Below are experts of layer 5 (counted from 0) of a mixture-of-experts language model. Rows are named router (the router's row for the expert) and show model dimensions 0-95. Each number is 128 + 24 x the weight over its row's rms, rounded and kept within 0 to 255. Numbers have three digits each.
Before each expert's rows: "comes after" lists some tokens at least twice as common just before its tokens as in all text. This comes from a sample of Wikipedia text that the model never trained on. Tokens count by the router's weight.

# expert 24
comes after: " the", " of", ",", " in", " by", ":"
router:109123085125099123097093097174079152121122118149131182126097099109153135137143110056120104145093126131121145125144098134136100136099113141131142164107118125149111140128144115087087122123128145129156132118091112100107104107136125140149184095131114098108129153108198098123148123129136117118

# expert 178
comes after: " D", " v", " V", "1", "\n", " St"
router:122137125176133152128139135108085103129107155112114131143133132128114090153108135086112124146115178115129127123086129130197093121158106183120120137151142126153108143137109119119103152143078127074136165128131094104103093112146177131131170091110112101107127140119155112077135123154124137126

# expert 108
comes after: " was", " a", " is", " were", " be", " b"
router:124146108150103174090108135103125110139097148117112122136103152149161128109135142085137130117136168111163102119109106173198126120111125159122129141157090111174157123121119102108067099123145141098149140093131139139083092103135161129117125152102091104166152134109145129128133122161142148121

# expert 79
comes after: " of", " in", ".", " to", " with", " on"
router:149145100127112113111127106164090075130103142153085133109115140145154108115134093095104137099092187079129144128099141151134110144126118146124115165120105125148128178140169126117110092142145131113161183132122129135152118090149136129119162119138109110143123092144150162095141116162096128078

# expert 186
comes after: " |", "|", ":", " in", ";", " /"
router:146113126106122167094152137147144145110115140120099146155129152170152065085115079135113120114116165129135157107117091141148133128132122147102139159115073082167132138141106127123096123135102105126106164095124159138108122080136150103145146108088122103154121118111142153111149073126113102097

# expert 226
comes after: "2", "0", "1", "9", "3", "8"
router:150162137144130155126125114156114082105120141113112188113096136138129091129155117071112111123118157093126117139110124144151128141165132173142093165120099159177156129170156116108114111120138135114124164074146144118116089114114128120152160121080086114145136104103130149121108108135127115082

# expert 112
comes after: " ", "1", "2", " (", "–", "3"
router:130145080151124137119115116137085108142082139138103169107108152121148126125112099085118104117107185108113130113109136149173127148126138168151136131103138141132140116117127156135105141150141149109148152061111105108094148126168164135141133121070120127124102075105149130116146075123128111086

# expert 38
comes after: " the", " M", " S", " The", " T", "A"
router:118142107169126152116142141157122126106140110104122153153136198136115111112135122117108104137146161091124143144101101173192123143158113158157121140121097096134102120176150088089108126104103151111150153119116092132120096108160149152163129120099144129101120136143173139110135072138133111112

# expert 247
comes after: " G", " g", "G", " B", " Car", " b"
router:134179124126119090120096139136121084142136149145128147166100165106152144147145099118117121124112141080178148123069080149145139147156088127153128129110085113144107135141131117075130134140135135112171131098111141111129120087094144134141170112093105142107112141101189124124108110143142118119

# expert 114
comes after: " the", " ", " The", "The", " a", "'s"
router:169138103148068133125133123160111119124123135130142134140097132149124135097129091130118109121126138051122123130122128129178089134156141138164139128121110144154106152167147112103123122112142137118143163127133094128113114091149128145143166101060126088133122086118110118083116075150109126082

# expert 47
comes after: " |\n", "\n", ")\n", ".\n", ")", "\n\n"
router:117144092126138149112135117145098126130095125116129128145105179175152128162136093071117110091100135135132136112139106118139135113171142167146172143138116121172109154124138103098123118146106135120164156115152102108136090102106139126132194123119124075151132130112127084106136087144100132083

# expert 191
comes after: "0", ")", " ", " —", "3", "4"
router:110132083146099153133129109109100104137112156144143155147146152156139103113135124087133139089139125100160140088102094170144120115163134137125139165121150109165123169136153075137114135163138167120199129121117097108161125100128158160119141099127100078121136105101105110104127099120132115115

# expert 91
comes after: " P", ".", " p", " (", "4", "5"
router:108142135129104174078143153104090094133109139127123154172118186104127099131113122091131119154158165109197177123128095168142146122153123182126139117137124088139121149127140116125130084108124145097145152099106081109143112113129154106149154110107115131140124103126132146098116118142128152118

# expert 219
comes after: " |", "|", ";", ",", " in", " In"
router:162115096095107134106104132135093118148113143120134154134099144146119077108121117133124107148135150111135173122132076130170135145146094161127134161105100113152114160110150122103097144110140098100128140110127144131097122069118181108151134101076133102110158120126143162102138082136137085090

# expert 162
comes after: " B", " E", " S", " R", " N", " A"
router:131133113156085128086124111151098083160115108093099119182115162128179105137099126083132129145138190127162153114137133152140101142146122178143126126126109108124134151130107087115112115102088136115161140118094139103095098091104136142167145110119104110097142108122153122114113095113115122147

# expert 10
comes after: " the", " a", " The", " K", " to", "'s"
router:157136104177146183128101147133134072124137144121132167174136161178141127126135097126123103149095168096182140134116149164163126130129117136131155164119100139120142130151129088099104117114128125093181154083136118104117121100162158145147122124105123108147129118091142142098149112136128119108

# expert 45
comes after: " (", " \"", " ", " to", "(", " a"
router:149144162148133144128154111120109110129094114139121164159148179173148113147078099103115095125094144096121118103158113122174119121142101179163137131094088127124136160118132080103096124140139136115170158099124085079106120094158171152130119104124111126126121118117140122135146124125105138097

# expert 132
comes after: " R", " r", " m", " l", " M", " ar"
router:104154148138116133091105144120113057150122169116145146182135159149142073137118106093130099112123180105123118116112107155145112138110149151133152154133127122150125141156155128110087085128110142151161118106112157116115096103111135093149162095085102112095164149138139142115158110141127115135

# expert 175
comes after: "\n", "-", "\n\n", ".\n\n", ")\n", "=="
router:151155080162128170110106120160102130116105166122125142135148130164141136120110097103103075118149153092122167092088104139142140140125109157093136136126080113141106146166132120130096093110107141099162171094134114108151102123114148111171174145096135131112098119147137135093115119140114158126

# expert 241
comes after: "2", "-", "\n", "0", "9", "–"
router:145145098140150151139128112128097119104112146090093172132132151126134097098118088094113103140105138094160108137095096147134130145141103169120130142091123125164156152150113140121080108111091117068165157113124091149147111128127134081134118144106125142116112095112160104142145095130136113065

# expert 222
comes after: " the", " The", "The", " this", " st", " his"
router:136151134123135135132101109157116088154087123144136155152140128139134083115147084103127082140113157117172142131108104148132086119097153142149107141118089102159149144118133132075113131133100104137173141126113109130131121104144140103143155115033136102143096112101126093095135100135114120118

# expert 84
comes after: " P", " S", " N", " T", " M", " D"
router:115136082173118164113101105129118110153126101127130141174128124148134093135105125104131126148140140088179127121131123176181126120150165181120138161096113127123131140134123129119140092100086145107169161082100110114102075116121131108130139110125110116138134107114181143101149093144157141118

# expert 215
comes after: "1", "9", "0", "8", "2", "7"
router:128131125155113102144120122149090093130087134108085175137121127119157113106128135122105132113140139147130123097106095126138096158130109176137114134107076133157146109131135115093121115150095141138158160070105083092105125065118135099150128120089136117090143107103151126105125100160096122090

# expert 153
comes after: " of", ".", " in", ",", " to", " on"
router:124154094140100139120143130107075115128107138135092163141122131148152120139144099104108095138093164096126168128086140119151124116113142144133120123094084137163164123136155152128106059173143149099160150122135124149136096103135137128143146105110136075104104082128171145102127119164109142115

# expert 255
comes after: "0", "3", "4", "6", "5", "7"
router:134127120107105167125113129160103103129094152107117155146124190145133127140173117070131129145130116110153154116107090142141126113176122160125154160114124088107144128130166099124105149177124157121168156119135095070143089135130159122161130111106096085124129089113127129121157103138136127117

# expert 209
comes after: " |", ";", " S", " ", " G", " E"
router:105133095138135146073112119106074116163136108151113168147118186108141116102150126102121109119103109065128132124085113136163108135159111172126104152104110119133105163137100083125122092130132142143142138112093129100096103095138162106141146125087110117125126114095165147117133106146099105135

# expert 97
comes after: " \"", " (", "-", " |", "===", ":"
router:126139128137130147092137119117079124115083150142091183172107139142131086121127108064128103159097114093140167145106128126127104127140127156102123131114118131149095132136135071119089139127131183142140160090110093096089099096159147123150145119115110112115092132131168122105130132142113133132

# expert 87
comes after: ",", " and", " of", " in", ":", "-"
router:107133120180116171095149154119121099148091115130081155129115166154158101119151118072116108138105165098128138114121140141147125149105112183111140155098137140136119150146128119120089129127101141089166164117100137101083130097105152157149141111121133135127120130086181142128149123145156128090

# expert 225
comes after: ",", "s", "ing", "es", "ation", ")"
router:156144143135111105094112139142118118150100157110102149098138161124153107116127125107127073105138164088145132107117133159133107098150127140133169147117107126176130173122140125113145123147131151083148178109127099126151157087131140116168152099148110075094084107091167145096126132152148109130

# expert 111
comes after: " ", "\n", " (", "|", ")\n", " |"
router:162148158122101177106138131145111102153095115115128173136124184145124120145136125089132120104138102118126148097107103115151117104142123171087133126107128109156135134108129091138107133108108106113148183071136130081108107099110151105126132094096132134132158104086115124130176078143109131105

# expert 171
comes after: "0", "1", "2", "9", "8", "7"
router:133116127103141137121124113146119062110111104134099170136144126130126126146161107092120133142143153129149150112124126155156114130172137119150147186109101153132110151150157147140104135105120163104159159075155117110138122102125137107151165110058117115139149111148122118076162100125095105085

# expert 192
comes after: " ", "2", "1", "3", "4", "–"
router:150161096146133168133123122128093070133116156146112155123144135094147126109155101121141093112114132065163139135105129155155164132163128175155136132107116161139122112141122123144071133124149144139170156099112103130149099117136183150115142149065109126132131107106128142113141117171141131104

# expert 120
comes after: "\n", ")\n", "-", " National", ";\n", " and"
router:149126109164117123128102078120098090103134129102109137144146144164112129104129105097125096085147126129132136123115096124162156158140161176098117142129129123146117151149113122126118111133076161076175187114137111124148088124118143134169131128112123109085118098087148113088118102129089115113

# expert 5
comes after: "4", "5", "3", "6", "7", "8"
router:117135133148111151116111154141076071138099142150111109128140123111146102135134138107150104145130149107159190120130103166139138135137125129134106164103127129138140157146170128138144125165138134091155144104143096085095087105104152141166164080091096090109094132113141086132107107150127105122

# expert 96
comes after: "-", ".\n\n", " =\n\n", "\n\n", ".", " \""
router:134148105129106148081099121135108133143068118138121187165124145118127108144122121092109127131091138089132184110069119137134124141127109141118121146126085126167110106130124112106118095113109174103166164086128102121115119100131163148129149105105118087139105139098159093122142131151104108105

# expert 205
comes after: " a", " b", " and", " of", " the", " A"
router:152153095161093161101109119132103093142112149134130161159127154141160112094147112134093086142138153094166114086131071161159111103096120191123129148122100118128115119155128135104083115115125144101132158118106141106117128124122145138162132105103109121130102144085156156085107110143142137106

# expert 202
comes after: "1", "9", "0", "8", "2", " con"
router:118137149158122115145126137158093103131104130093113150154119112143151112099144116106116114093156143134127132111125098138142106139136118159127107123096098141142170127131153110113116137129124162126156139046095096127103109065126152101158154128093110102075116114082163100133152080160137139117

# expert 77
comes after: " c", " h", ",", "c", " it", " was"
router:120164123108118137113069120108109080174089132105123164147110127127152109134139090090136107091106138095168137116127141152150122117107124143112128181143123155189153115121118107099112122148133156118158167093131086141146079094139141128149137110131130130121132088147129096133116077108122146122

# expert 249
comes after: "0", "5", "4", "3", "6", "8"
router:125162134139130167110116140142108098139123146107102172109118138109155093102168098084106116104138147091161153138118093182118138142159099142128120156100094166166134162148120134122086116127125125105136186076125116132095109124106154112135175123085098131139111099118110132104116137113118111128

# expert 244
comes after: " L", " F", " D", " V", " S", "L"
router:118156116160130128117118120160127116176147139125118148124123133148158103119117116086150122139135167117123126144116103145182145111128100163118174159141099129115131119149118069092125081101104126138138162077119131085082125060151135091124155099106120079105115125109153115122126119139142105118

# expert 109
comes after: " |", "-", "|", "==", " |\n", "\n\n"
router:082157151128137153100114125163062122121109148100104174142131145151118119131112122098115090142090147111142138121143149151151137139155099140149123129115116114132118148129137125122108088126116146107143164077147114131126115130107185163173163130054150133135103099103169108096146131123143149115

# expert 65
comes after: ",", " in", " of", ":", " N", " B"
router:108123099175130116089118113122085120168114127114093164129093182121159097112117124117118111140112145117118133096100119164135160141128136152129171152086140149122120135151164119098106107104121126118172171100110135090098077117139141139132132124112121112109104140128181131105161081114126086117

# expert 119
comes after: "\n", ")\n", "or", " Port", ".\n", " Per"
router:106120092148127149116119113115119101105108090100084157141136137131138104123120140094143121071132131124143148139115090134158133112125140144111126173121122090151132119150131115094120119137103115078139152069138112144139129102132174160118176153116129095082120123104152110131168087192118132093

# expert 236
comes after: ".", "0", "4", "5", "6", "8"
router:168133130111103163098112128153115077156130153109117130138128173148152119126172093058138126134150128123159184121095098159120154117135102147131150150092122129114130140137157111107086150142127150091145154100134112110118080136120154113137143115106110117142143112093129152089161078153129121125

# expert 189
comes after: " |", " ", ".", ";", "1", "3"
router:135119098134104146097099138123085074130117133141148130129123167094136139134113097115135110094122151058157167111121069142151100122151116163124116141108118118130107132153126111125090116128130135108138173084105117118098124080176157146119161132083094103146121127086121116101136110142115137112

# expert 169
comes after: " |", "|", " d", ":", " D", " on"
router:153140113115112139117109118120124130146133133131115137164127132125154088123102130109145139125088175115114177107148121150160111122125106167103157164126110102140144129107109128085080120161114135104134170092098154132101108112154163092149165121091086084153126108090138140115154073122087119148

# expert 15
comes after: " ", "1", " =\n\n", "–", " (", "=="
router:117136119126124109073117129131107123142095145143116133144138156116127132107093142131095127107122155115144154093104090110155092137147111145176151106102092118176145145174147124134124106124099168121159168072130100093135115101144140096138176148121113122132121107110166113100156094164146111086

# expert 173
comes after: " ", "1", " |", " (", "–", "2"
router:147144083139089154121097125126111100131127129120135150129153145132150123111113105079142099099107140108159149087106117136197122153120123148148121108114097141122135125157107114130093095152105159147118160088098092132101118128143197123143168135090098101125116124102133147121115083126125122077

# expert 174
comes after: "-", ":", " is", " Country", "\n", " in"
router:121117117119123147088115146155118110096127160110092149120138173139139089121149068116115122134141129126127150072126113151156135136143144138119153120102099131144117127166106094137092104115087148096163181087142093101119079141122146111158127130120110095119109119123158129137170086153109141084

# expert 62
comes after: " (", " \"", ".\n\n", ".", "==\n", "\n\n"
router:129144153157108116115126105110112119119104113128112178177132152142140097106106118078150119137114123130142158134115099154130118126122105158123116179139121104151111113115145142107124108157153170133148148124084108081096112120147156121164174103121111109127129094094174158109106123169111106062

# expert 231
comes after: " as", " was", " is", " of", " by", " served"
router:136123137135093142069145116123097080124120149113085178155086130140113125114165137138118103104112124106121133106113074125186113144172134133161108151112136101151119129136108110132127110143084145105180158122146121118140092077153135131124140103130130081118118080112144143104152114120119117104

# expert 80
comes after: "9", "0", " of", "7", "5", "-"
router:132156107130093135118146096140105088117158115117088152138118156111101094116160105106088129110130135099134148078134121183135106127159098129127144151109136136130140167093170116129088118130083177136156195111144122114127079082135129121133153130094143121127116110101154121098115126118122099120

# expert 63
comes after: ".", ".\n\n", "==\n", "\n\n", ".\n", " \""
router:133177114116116175093126146136119103161099116138124168167124136143144129123106099119140101105120183073146156132121093152164135156111088168125137151115090111168104119122146108086124130120145130122165145109116098156109119107121147144160142126107136100163143128128173104121111137163134117074

# expert 98
comes after: "\n", ")\n", ".\n", ";\n", " University", "°N"
router:132144109135131143139150125116122114137105120120090139149157167165147089141170095125125122109123153125146114102081110123160155135169145159114109162105127119171129156167139134136107116141121116112148175122153089105136104087123129093158155138148093103108125102093161069116148102150083107100

# expert 33
comes after: " |\n", "\n", ")\n", "\n\n", ".\n", "==\n"
router:138143104140139141118120121150083134131079127099120118142115150137149110152102095079103107101105128103121117112139117133143129112147168190130164167127117120154115156134148072117142110147103117126171150098132105119135083116108141125127199110112130071111152130126151103122120118167087130104

# expert 44
comes after: ".\n\n", " as", ",", "\n\n", " |\n\n", " is"
router:141163113163096135084122085118129112140096115112116174171108123153156117113113095109090118103147145103122167082136128154163138141162124130123122124105114089139137123126154128131105095167123134100155173120119154119105084099110185136137157107128139116110113103103135130105135134144120136060

# expert 227
comes after: ".", "0", " ", "3", "4", "1"
router:112129123133123181091101126127070061136110158135134160126133153128146142089153096095147124100150154039159128141128083154147131119154122165132125134108119154124141135140131107126093129175130167117125143094104128135106122123132178117126153134091105097126109121107126142121137131113112116119

# expert 148
comes after: " ", "1", "2", "4", "3", "5"
router:162163122116131129123152117138130070130116145117124170130107135134151099086141122063135131098130171092147140138091117140151102143144135181168160126140113141142157127155127120141117134131129161128151134047100103131115091118134154125120178119112086115152108094114144158110142115138129106114

# expert 130
comes after: " |", ",", "-", ":", ";", " by"
router:116128106128128152081128125142066119150107141120083181141096159143123111133125099069130115120102138110118149101137099160132154147143107152146144140100121116110108179153125083112114119109116126125158164068092127094119128089121114137124128063120131110102125139117175109123139129145142123137

# expert 229
comes after: " L", " H", " J", " K", " F", " G"
router:117156098137106136116133137158105139165125121092141176148151125147136088141093098104134105146103132144139158134099102132175130128151107191116138155144134158129131161139139074087123104131119140107150159087083149082082097089107121124150152109104118127124138120123158123109132118133089100138

# expert 240
comes after: " the", " a", " an", " The", " his", "'s"
router:119153096177078122131102129170106118104132111123144131124131142107116109130115137118098118091107160102129150131125120190164113133104117157156108178128095128164101135135143117081094120102110146131165142090103126103091109082150177103129152095114123093094130126108144125119158132141143149108

# expert 28
comes after: " the", " a", "'s", " The", " his", "ical"
router:118180129178120141137105134133101095103101146152119191174116157163120128089128140101125122147122176090133147100147081158148110130111128127131117193138086130158143145140148119084109130123127131112145167093123138116133134127156157148142141133105123120127114110069125120125131099173140143127

# expert 150
comes after: "0", " was", " is", "2", " were", " are"
router:145145109153104128091116107115098107128095140111088137117116131129172103102118118065132127120100116077135114132089108179153079170134114127161145122124092148169133152119157126126124120116092156088138164120116142136106119097123161129132137102089118092141145132099120118127092096137109162091

# expert 245
comes after: " H", " K", " J", " R", " L", " W"
router:114142094123110121080149135115110120133107113092147160113148133138131096125108084077131116145119162104138128096105113151172131155159089169150115144130100123118120137129126077111095095133104141117183140098082149138072090099119128104141140083132106089142126137126143127104167135134115147115

# expert 221
comes after: " ", "0", ")", " |\n", " |", "3"
router:120140084131096160130105121117092104153105123118154159137123158128133113097152096082162124092135152107171174078115116169146134169148119149140154129128127134170118165141157090139115136167119157131167148126143120086147124146125157131129144132113084068129109113131110123108114095121116098115

# expert 206
comes after: "2", "1", "0", "9", " ", " in"
router:133130098156144118134111106166103076121123106110091151137079149123138080136117114130112120147124159128126131118105088134140120157116110158110120140085086121183127107102140123100135125128117126129129124075132132122119116078144149086145138089079151127109144108101162111111117080178124143085

# expert 214
comes after: "|", " |\n", ",", "-", " and", ";"
router:121128100111092151082114137124139121140127125110095137146096123109143110112123122117120111133117142118179150091140130133174128166124134150086118155145134131112129135133172098100080096141124147094179170091131149135121106071143166115148172112110095110157131101091161108113106104113096134106

# expert 31
comes after: "h", " B", "b", "n", "r", " K"
router:121136111149107141129132117105131111144079170108105131143096172116149114132149093098163122161142159120157121092082156141163106159151112157115135151101112119152095154167135137100110121128087140086133174074119149131139139122109158128123151113113121102136138099148169112069144090123127120128

# expert 71
comes after: ".", " h", " H", "h", "-", " Le"
router:119138097127093147088144119128130123114072143149137163150142144139106095098148101081123106153125169091153177119097106165148144136144113176112158129122098146155142157138121102137100093149103119088137154137127116128121119091105151089134159135128140089161131129129156115080097114120112096111

# expert 90
comes after: " M", " S", " N", " A", " P", " T"
router:127129131149134141084127104098122122160120123164115158173132135137156090106109101097138112126125131086145140149092116179151097122153119160128125160113109116121106158126137115126145079116136167136151138105099096092109099096122151136161158126121092129128108133091179140083135064146116103143

# expert 107
comes after: "-", " (", " the", "\n\n", " a", "Personal"
router:104132140144143143095114099145097124130136157141131156122131133116149093099116110097119107132118120114112119091140148136172111111109155192108114141102114135146132149159120109131103083139087141123195200111144079144125102123112157106130141124077129111122111095125188120120140097119110129121

# expert 182
comes after: "0", "1", "2", "9", "8", "7"
router:112154112121144127114129108117094059117132124167098164121129139148102124126145145093120126123129136104146110110112155172173126133136142119133114141115122131166129128139152136108111121127114164104181160098120122109127114100112140131181177111081149109134168100131119114111144061112087093088

# expert 136
comes after: " of", " in", " to", " at", ".", " with"
router:138162082113111151135113134131089112116122174127100164127130141179148108120147099103111134105107144072131156125093147125178140115135119127125143146098100113187133115137153118141112079154146157102137161118124115128134066086128146135120160089131129103100084132125142136110131118172112134116

# expert 161
comes after: " A", " the", " Ar", " E", " and", " \""
router:131114135138105136116106110137099083105122111128108136168094173124131088118153140087139122120109186113154148116083109126149143140095120152118133125115067128134116166157119104091083136154111131116165124109096116137104100081142107129164151121138093102085144128110159096124136082142127143122

# expert 246
comes after: "6", "0", "4", "5", "8", "2"
router:116140146115121150110132112138090094135091166157131175127135164117134098105159099105145115132138174117157136122121119175137108141155118143152134147104136118173108177152163119148097108116118125085153149083161120141118105065109122113131173131079089130146116150148111144100128130146096128123

# expert 194
comes after: " the", " his", "'s", " The", " her", " their"
router:109124126163123142147150119162115111144124124157128172113126145134134099128118119103137087147116162099143115112123095124147103142111167152170089148104097121155108155139152130066128126122102117123193169128141113133127136111119165125147132104037114107152122098133116118094137092125104107119

# expert 51
comes after: "1", " ", "2", "3", "4", "5"
router:153115125139113151119117132158096093138094124112109149118114144135192133114141066084095104083131170097136150146091118168153108136121116163122140114133112145156117127141116157123117099128126142122110158072098098128093139137101152117136169105098076120100114104124137143115141082139122119106

# expert 188
comes after: " R", " D", " V", " N", " W", " v"
router:092154090144101158112085114095105111144114121110141135155104117131155112153120095119089124149142120094121092120073117198160129148156143137128142148115107118132152143130143111114087100141093123118148148110127119136094118102133159134134146097104079144087110092110190103102126110119133135111

# expert 152
comes after: " ", " (", "–", "1", "2", "-"
router:162182136145134143104125110147120107121127093095126171121129112150143095099161122093112125123102191101168154107145102146165121138140130192153148157146121146159141130147134129123115131107123131133138139086112120092122099104128127111127148108095114136162116092072147132104141091132137081095

# expert 55
comes after: " as", ".", " is", " with", " to", " b"
router:127175090128101124119123119141094108139095146138120179143096128171114142120131121110113114107151130087162158128117091188166117148125124128165140114109076107143125117111165106111118090165139122091148156085103137131127078116132174116157174123127121101102125135090109140116146124140129135107

# expert 6
comes after: " m", " F", " H", " g", " f", " G"
router:140179126144143140127098146160092085128121139140102130169146127157144138126119097103133128121109168068151151109109134179142141138146116149158099181146094154123155166131126098080102108106126127096184155126115137125122088130109139130178147100130106112151138121115111117092104120141120109136

# expert 9
comes after: " |", ";", " ", ":", " /", "°N"
router:130104085118115159098136140134092118107124161109135137142137190121140105110132100101139108119129146084137181105111093159178123166137099176121118148121110113159117151149116128108092138110147114125126189120126119114113127060133156107127156130071118114142139128089143128101132115126127107107

# expert 197
comes after: " T", " t", " N", " d", " D", " n"
router:109107108142091109133122117158123108149145118144125144142126151122143127111100102116162115114138134088174155117108135189179128139136128164117149154124106099156165119108127113150105100161102152124155152071122099138077093113116160130138166138114122130163105118094179127091159106155131147120

# expert 172
comes after: " the", " (", " The", "'s", "-", " \""
router:121132121145129147137108095138085092113131108133123184149090150150113122130140130101112110161111149101143141110141086125154104142129109161122122191133094150160117142152103117112099099119140133103137133088094100083118124090158141119152123105144160107125125101102182099103150104151116115074

# expert 8
comes after: " B", "B", " St", " b", "b", " C"
router:128159117155117158108123129118099106106077151141066110169119132128152099108151099112100109149112167113161124087125103122140097149159152132121144135137127132125133108141133133089129098160092135090205147097107129145119114091111140124148124069084111129114137133123142096125138116163145108138

# expert 123
comes after: " the", ",", " |", "-", ":", " of"
router:105120085139122165083121118151112139138117135143104189139107150131138101131158129115136138121075142096118130134124103163137112165118115128140146200123105131143092124129143096111101084142136145079169149108092126097088098114122151122122161086128099083108125125123156128114143107146143104111

# expert 238
comes after: ",", " one", "s", " part", ")", "es"
router:133136131148121122100096142137087101138115140101095168117150156113145128114117105113144068120142181119159112115097122142146109127145141156136151151109111115176125182118125110118141139140132149100116159136131091128147146089143135110191157130141145097089118120087175129089111106142151084107

# expert 121
comes after: " ", " (", "1", "–", "_{", "\"\n"
router:144163116150131140114090124163130121127117105122137174118116142162136112146119122092093135103124178101154123102130122149185104125152142186129153156114130125144135121114141139137113107125102130127137157076127106110096138126144177122124128083093135119141100066104175119127153085141128105082

# expert 160
comes after: " |", "|", ",", " in", " November", " October"
router:125141120156108144095139139116105123138097163118122143155118148131140121105126127139106119141096161130118149083104097146158122168159132174117109147106114097151120132120128119132118139149117110132141154086107124115121100052146133121130117103043121128155106113100139122131114082128129091055

# expert 85
comes after: " of", " in", " to", ".", " on", " with"
router:133145079147099129107149120164114083155108138152081152118143154155179096110124110113117141123095167074130151135073128127138119120124119129122123134100078123155122157133159142116125094146133155097151161119133135134135121120152134117136146095132119101146101098137141152087136081166098150081

# expert 16
comes after: " |", " ", ";", " /", " ·", " MPC"
router:129125097143104181115122123124074113136108149105139134166118147126125120101100097130147112122124130098139176102094086126170141129145096173137125134105112113153127148126109135121109107104161119123150160102113122121131114057118164136132143117051119128154120095078138148095136104131130109103

# expert 7
comes after: " p", " |\n", " the", " \"", " (", " The"
router:150148154135122151134115118113142112088102105139126140183099138151115124123110101122143113094125172097168164109089122125156130143133109175117174142139116136163126154132167118086109148149128123130178164096125089117150138125140154141160176091106097117135108131135127119146127091177106164109

# expert 135
comes after: "0", "9", " in", "8", "7", " won"
router:128115133175093119114092123170056113109141147112093161136126139123130159111155113079115090132099142126133157149133120147176111116146120158134142135109109118143120145113150136104108134139111158132133130087153136111141090111138182129160164123090148096121150123110142144138160070122084105115

# expert 69
comes after: " C", " c", "C", " St", " st", " the"
router:154174128136141120133106125123106072123096128145126151146085157141159130140121124099129108115127177117152149084084095149150140125142130151097121149153137144123131126132119102094115103155101175117187158130133096133128122067122144133136126088106089155104128126086139094123167115118113128088

# expert 133
comes after: "1", "0", "8", "7", "5", "4"
router:118154138127140165114147108146130080154112133146117166135132142146147108096149130124154130116162119136149152129134110170147130146146114158113129204082134120172128153121141135132114110116126145082132187095128108124131115111100133128139161099050124085114148133139137104106121099114089115092

# expert 253
comes after: "==", ".\n\n", "\n\n", " |\n\n", " is", "==="
router:143142146167145161111098133120101113133110132141117147168123112182132081103111118111126093135121140094144164053092122156132119121122130117142150122143087136163104153144141143131108108102118151118141172086141128139139083119118150099156126117075140084127134123131151120116121090153113154079

# expert 117
comes after: " the", "==", "===", " a", " f", " for"
router:156161085142121099112135140137092103138096147162110143151116141137120117073103095123129122139095139076114159107118108144176151097120143180164141123133094125132107186145129107084145124138104158119131174094138102144113080101132139127155127126100110118137121135099132145099116088152112133120